Weights of a small mixture-of-experts language model, trained from scratch on English Wikipedia: 42.2M parameters, 3 picks a token.
Below are experts of layer 5 (counted from 0) of a mixture-of-experts language model. Rows are named router (the router's row for the expert), gate (a neuron's input weights, with its number), up (a neuron's input weights, with its number) and show model dimensions 192-255. Each number is 128 + 32 x the weight over its row's rms, rounded and kept within 0 to 255. Numbers have three digits each.
After each expert's rows: a language model's description of what the expert responds to. This comes from a sample of Wikipedia text that the model never trained on.

# expert 6
router:173181204176148148115183213163122116113133103115090130149176128078114118166159104155168080109177127104094077069128161161073056131181160129130122146138164065130084122106171091181161184122121178
gate0:148144126176161183103084161120090116106130147104058142102092079134134100071110149145169170128076132153147124095151133176144137187134116080115155083168112133176112103124137141115118110163173160
up0:133125163131128159096076142167098077122129119117097115162123201141133046068074166189157141117087139112106098149134168194150093122150097131157141088165122100128113102144119145191106126147227123
gate1:107163132142104107098130160149155109146138132073141134058172143131104155185158136102157108161061125091070060155145138172102083106092079150140098154134147142120099162155113115167171143114125139
up1:162151098104164138103120105108131144135123130092101069187057113096109114100152154159069129145108168115124212100098138147163107157150144185109105113145129190052092130158127117134098093125074149
gate2:155064118152080069112104208129133148131087077155108137154169089085158105145158092133127150099114145161146144169166164198197104143059103070083185138154150148128104081145156069096134077124147163
up2:122115129165119127116112214139170187150080110191159081170197078129134087101142132093121125112109135191146114178155156144171092099144148133111183183161170150101099148130141061069099091152159193
It responds to: Word-initial lowercase pieces. First piece of a word after a space, often lowercase or capitalized Al, St, Ch, N, as in al-legiance, schol-ars, civil-ians.

# expert 4
router:142120145153100172145172093150175165141088110134078144108029101178128119160081071113130092099099111099116167165091108102097128163126121117111107167078170171146144159119109094095144144158119131
gate0:117152141117136138130146127160188124089159169166126149076135136113118145159149123085110159110128107084118182129144161124077173146113136109165122045185128090064118156152173143098171157136128102
up0:187084106086139102093101145165071145144142091099123073147092064156140164116106099125134109129219169170108103074163139121109140186107123084108165037139136181146157197119119089128096176104152198
gate1:169162110180102118146146138101139099117207140081106090116188094125128184104147139161112102116108204110123120109070122102129103141112176143132161166070134148119135152119091088141037177151095116
up1:169147120158131132145127137174161109102087130136122088099129084066100140114102111073085126119141101138102150083126123168136116153109174153079117119168159115126107087128107092104131176132157079
gate2:153157188116085124145148128105161197121154084082126168118138114136114181108068084176159144151113088117122165147104037152102109105068138119105147171152135100158165078127118119130082097176108169
up2:109118188126105142091145124104167131120151086137162157119140128153051112179149116144138160090128169164164151154116074090118199112091129118107121099100139167120182108185129122146131139132102132
It responds to: Word-final pieces, names. Closing or continuing word pieces like er, ers, s, if, or after a short start, as in Shav-ers, R-overs, ver-if-iable; also Japanese bytes.

# expert 10
router:146120091168123104125119206111141156100149137115207090100064160162151100078184132125136149126137135145142170129121128128092177160037066097174110120109075146105165148155099140123126134156176141
gate0:142178126134144137120119141073163110129159115138096187145138103137179126135125157148129110133131081133181110187126096158117133083072117159141121098139186147126127095149095138109067121188144091
up0:120197129108027098145137116149081130124127151118132127114128127152137156194142099120165115123131160126106118132143124144156087155141113077103162129127126100131180128165111172119161128075073157
gate1:106124130185070120210063112088142121156163082075134157121112084072119139164090105134130121189195132169135176091176097123139155123175197206139130108110134144156152198107138148133151156133142125
up1:164144108066127128201141109132130146145159126144167156127140092109111094129077075124162122149130136126143146061133094066141127149083137165131111140088091132086150138199097114138109129153115110
gate2:124124128125054091167122165138138164017099149129135147066133131090084132136156135137121143136158132099086122134118058153096126146148183117134079194153170100131121083161121137103128120148154125
up2:081099152179060099139094123107148184092195124153131154143126119090164053113125139114092128173189144129148153155087137059085127107129111129126081123153158064144178116055139134116116176189069187
It responds to: Verb and noun suffixes. Inflectional and derivational endings like ed, ing, ated, ted, ation, plus verbs such as known, used, in running prose.

# expert 8
router:107128042112068079136112072100137042106098141205129121143150134106179113158155120131162154172077150151131119125152156110133147165129110093150105168065086125149123129117204134121114134176101119
gate0:161136198130090146165119089128169100075125115147081127090154089124215133109064103091089130137079138164108185109140127115090150059156171140142103117103168138107100043067106087111143126208144099
up0:132092152134123133107139154153132126111164144109146122116137136125152146096097175123132129088153136129136144127152159133196142078051127163183072068103143149135145091132084073152071181123115092
gate1:157095137086060107050168133172080127143151178134109125168106119136061112143082144163116055171173152131102085140104084120099110113228097131144137132110097137104154194157141126091129101141133144
up1:121162105165119133146099136112082115115155096140120156098092150194125167122146070101117149147086086119141150136106131176144184136111101142155109172183116157130152052175130098164060139169148103
gate2:135065148112140197135105156144147136122094127076148100111097103130134199097096145146077155147138128036075109140121152127091133119142113173104095123154169144112033144172127092123100183118151059
up2:189102091113123140121143119126165150142083125102153147163141062184082095091173102136143080166140179147130111121120132108165125092163122186156185185171144133124120130074121164147164144102064162
It responds to: Name-ending vowel syllables. Final syllables of personal and place names in lists and tables, such as Panar-in, Harpend-en, Soubeyr-and, Branag-h.

# expert 0
router:108114112084080156172042084131126077171094157120121139136193130109107133150090127172130092081101174069132098160136159150128153093057145172128138118103130141121153088118091105100137069192145072
gate0:071083140091148229178133121107124125115088143118076122123110147101130177098110167152171168147148139186109129174106114106134140093114129162139131140119187106186159148085142115097159098100135142
up0:092084123068176132126093137183136081105135124101124124162099120106179166108174160121206134162159128135177163120096112237192128110150173156103132132134159094128167139103121086132173047146168134
gate1:140143131113119131112129112175145139126156145069128045099115089105132161114185147158160104110148137171122050104098142138099162130148161122128085125150059136125109144153141129176142101104101127
up1:119158233128104106098129110131112190161129078172088145147138161151133135087117131092115163138180132166139122085089180156149133168091136121071125124087146167119155129109128056126107143103215106
gate2:140094130102101051136132126164143137145152071119132140095219131219145121119154147154142153095154120134105113127139082107089068141124110175134087134135113110161132148115170122132130153186113129
up2:122143184107177113107146112109150139123121137109068135133111164056163156139095114097136140152155108080157147115141174142146180126181153111143134099130151106135132120168090103113112119118148099
It responds to: Punctuation and clause separators. Commas, colons, semicolons, table pipes and dashes in lists, tables and dates, plus relative words like that, which, who.

# expert 12
router:087162101086160154047174116179070093103179121176153102129152158218130076074085184165121132187163186150124091115128148120142202108086086139084154090185082109136092079156096154128110113135159119
gate0:116175152130128090053105119155095123151064049144135123167092131097128171166139114130109144146116185162098169127155177124162048153092152088115090119130121132152128089155136069151183032140129099
up0:115143113093131143130170143146148117117207152090088135077202091133109083115102169101076107140168066153160093142108146064079190143125042128123093105141107139149154164119106181126122156081089136
gate1:110135135065115152119147156077141140084166140112100113105143143107134072133119157124148151144086122100150158135133137119157138076083124122146174144104165115154150157101145133096121131121111149
up1:072126138123140123144104131180149143151115125163118165132114132090145114187090109107049191166157108113156127163114128125141105124139099113087099106114110117097096069142116053088113150131121134
gate2:099148112139154105119114061156141105125111135090132177137080088159139143134040116105113092071113139175084159187135120146151136132067153174116115116151103168231165121141124104101129135115049099
up2:147084146138127116105090113132100160152053169169101098117117116140143145146085156142205102137182093122201155119181167147093168147111168166140136096137123147207175091166102156106122088133146101
It responds to: Digits in numbers. Digit tokens inside numbers, scores, vote counts, times and coordinates, mostly in tables, such as 88-1, 38,-10-6, 1:-08.

# expert 15
router:169132106064084100131073132094129121087182164112145195099160134091118096150118140136123141187132105113087149144102129114148120174120105146098090159131107087152115144160122140116045062151150189
gate0:142138124106079153174181130109160118135117145142075199102125143076124114097142116121120158172139072116119096176139068146120096155141117091148147137148093093114135115102115113084076136124147127
up0:104130179090200129144124090105160097178034120176124091162104145131142140198148144118054150044090164157157102142093099117117116073120133170161129136126083095127146159113144120143117135164137129
gate1:120132111104134113122168124096129126085178141169121095119130135109144121133117097091143122077080125108085162158135205118035152115137141092149130117111138136079170122094108103140138106100131203
up1:096161158153150148150108081170156119125092092136111093148144193094103179116133138130109126129158122180137130098084121113223134113099091123109145131126121161151082130168115123120160138101109051
gate2:106158087127100098081173128139094144147115181172125181087180092152151164150098118146126176115151107094133152144130159078164130092172106162081121132149088161173116153100093128087129168109137068
up2:106095140125073131126122129179151158116133103101099120144056154183162122125124127201175086161105176153084116076068127195140150120130103127220124161167077128111141149131114161152128123086092121
It responds to: Locative prepositions. Prepositions of, in, on, at, from and by before places, dates or organisations, and place-name parts such as New and United.

# expert 14
router:095129160133153163104140143103121186104115096173112079102116111152127134135160130114072073136163128154153112128089140183172070109139128128185089108181078159135092102091152107154131146124088129
gate0:132146128169108198074105132110099140096126108179147130109096108115159114136163106152121125097121109147067134113131171164103061127071163131091156107175139128132111071120124139119160130108066151
up0:182191171099146159125129037112155175163141176094067107123159177150108106139105173114140131123124134116151131123138168000145092182158123085173164122140089133170119107122146147139128153099143144
gate1:188150119135089147149147162126094157149172123179181115122128078142142137127150093141142145119112095109153137168168146119207112148151132101141129170159078147142107141183133138159127091118168099
up1:127160141136123128116035175066191078073140109164108155143100144085117099164129148092157105119105135088078112111117110075046135109112157133081166122143162117123081165114163122069182096126100088
gate2:143176135149067164147124095202115121168088108034174168127147156146168164147130090110060146201188095091136184133135083126158194104099087155139082155105095161167124139140106110150114094117076159
up2:113112100137114127126084119159193127074098090137154104176140132179113104131120106140195123154171137124122116116108189181092091108172158109133124106068139137149074128163177088152179086097143123
It responds to: Capital initial letters. Single capital letters starting names or abbreviations, often foreign surnames, clubs or places, such as K-insale, V-eloso, Z-R-C.

# expert 1
router:113097087134165139147072103124167114178182133118176103127140133107110139198123152139136138151101171096134153113157084147185194119109114108108152079124121111113162145107108170115107113095175163
gate0:093139152104110127106129108149176131161071094165150115120101149166202161171120121112113139164106112135091097123081144165111179126160140115171167140160105153118106137114142154122168118195159133
up0:100149113111129132104103100161120064141099179200115093130136137153133153138112163141136155159093173179101115151111136095131201156113141127169142080150110165108137109116170138102173156131122135
gate1:147141158165158051125153082158126162122125131124144187105098106139100163083155066156159128123161161138154103079128099120125148063085105117161040133116085102168111105172092144079107192115174153
up1:136119161075153174171090153101163110183091133107078140133151148106154143140126100082133146113155085121123161156156153109177069123142151167111161087095138158096165110106093111139098051131124105
gate2:148092111161057084036145118142107161097117124129120184101160165068106138102105096105130138154122143091131146132092126127053166161095091127095132149120115122099096116092161169135094121141091134
up2:144124155099105127160081126124170104148150149176134126068090128156151100134095143085117134104172111159090149065131054097186149139084104089123125157144173185144156115173127154169149105106167156
It responds to: Conjunctions and auxiliaries. Function words in running prose such as and, to, was, is, as, with, his, often after a comma or a pronoun.

# expert 5
router:058136135098121103133104074153112072101125148131060122116201083112131103114097120163134119130176074114172122091147075140139194066142170114149141153141127202114182129132061102140172189177163105
gate0:099164112113163155159089164130156111184103164067093140121118102099161152116152170127091163134132127157184181092151157147165141120178122093142114108109179158092112144207189101108157126099153121
up0:082118087156138065110178160166087170163136157173145159113156074156089082098129166100164133148132142178138055147143088126117074083178203111110143090117106129075098169139131053056125133138107089
gate1:080136183111145155161109128124163181142129157089128186068100141155133148141105150138102145164167062118085134064118081159143174106132108142176138075133151164131114046158163067159079108105168061
up1:141139069069107122161116127100089066162161096126130168157160129094093065108151142082171118116115161146146137160091097056127075152100126168147100182118114038145135195107131160105158093131165193
gate2:133078142129150125090152139130133099149112090109181162159179158157152069147156179143142136083114166142117153166150194134078128134123111165205104116162104145143084140118084124123106162152221167
up2:168097167116123216103196140125129056146108118113187122121142144140064115143118117142108138100138125095073145110124101159167149140154096173122198148098170169117117078097130123128123109200136170
It responds to: Headings, brackets, quotes. Opening parentheses, quotation marks, paragraph breaks and == section heading markers, plus the first token after a heading or an opening quote.

# expert 9
router:093119140172153144161154115099137105158101139184084151191169135086125137120167127105125114133127088100120169201162123062148103140118092143155167117187182105152131108135140205097107136062113098
gate0:082128200119147114097132146117184164161135145141092148135154138135155120068147152091093145134110145106133163169091082105137094131132075138166106141100141094141143055136122145155105215178136162
up0:112131063095110112098120189148173183141107132086089121185133132103158096100117163142151133094139141086037113210136103165148152112165081130091119174100123128165096123145194106170109104107122104
gate1:142107136119107212191044143108209136193115158121178166183132130177114133137148123135184109060144091127072166146160145124124115135060110132181172071036125126124128072091151139129177139157051153
up1:135059160134143135163102145152171099112141086093135100105142117145136115114188153087145084132104085124150152106124093098105117113096077105175097108113135076143090114147143160114175156066085097
gate2:129106112074133122110117156127080124123126128133140190114160052155169135029099141114138075137139090165108158151139087076145097125149135104163101134093086118109177116095149143138170126095066176
up2:146151101172133158102166130083079162164123100068140156102158131107174088206105142145108162177153206132154161101115075153177141125115116128111094108076115147100168079124130129157101125114099124
It responds to: Spaces and initial letters. Bare space tokens in table cells and before dates (born August 28), and single capital or lowercase letters that begin a split word.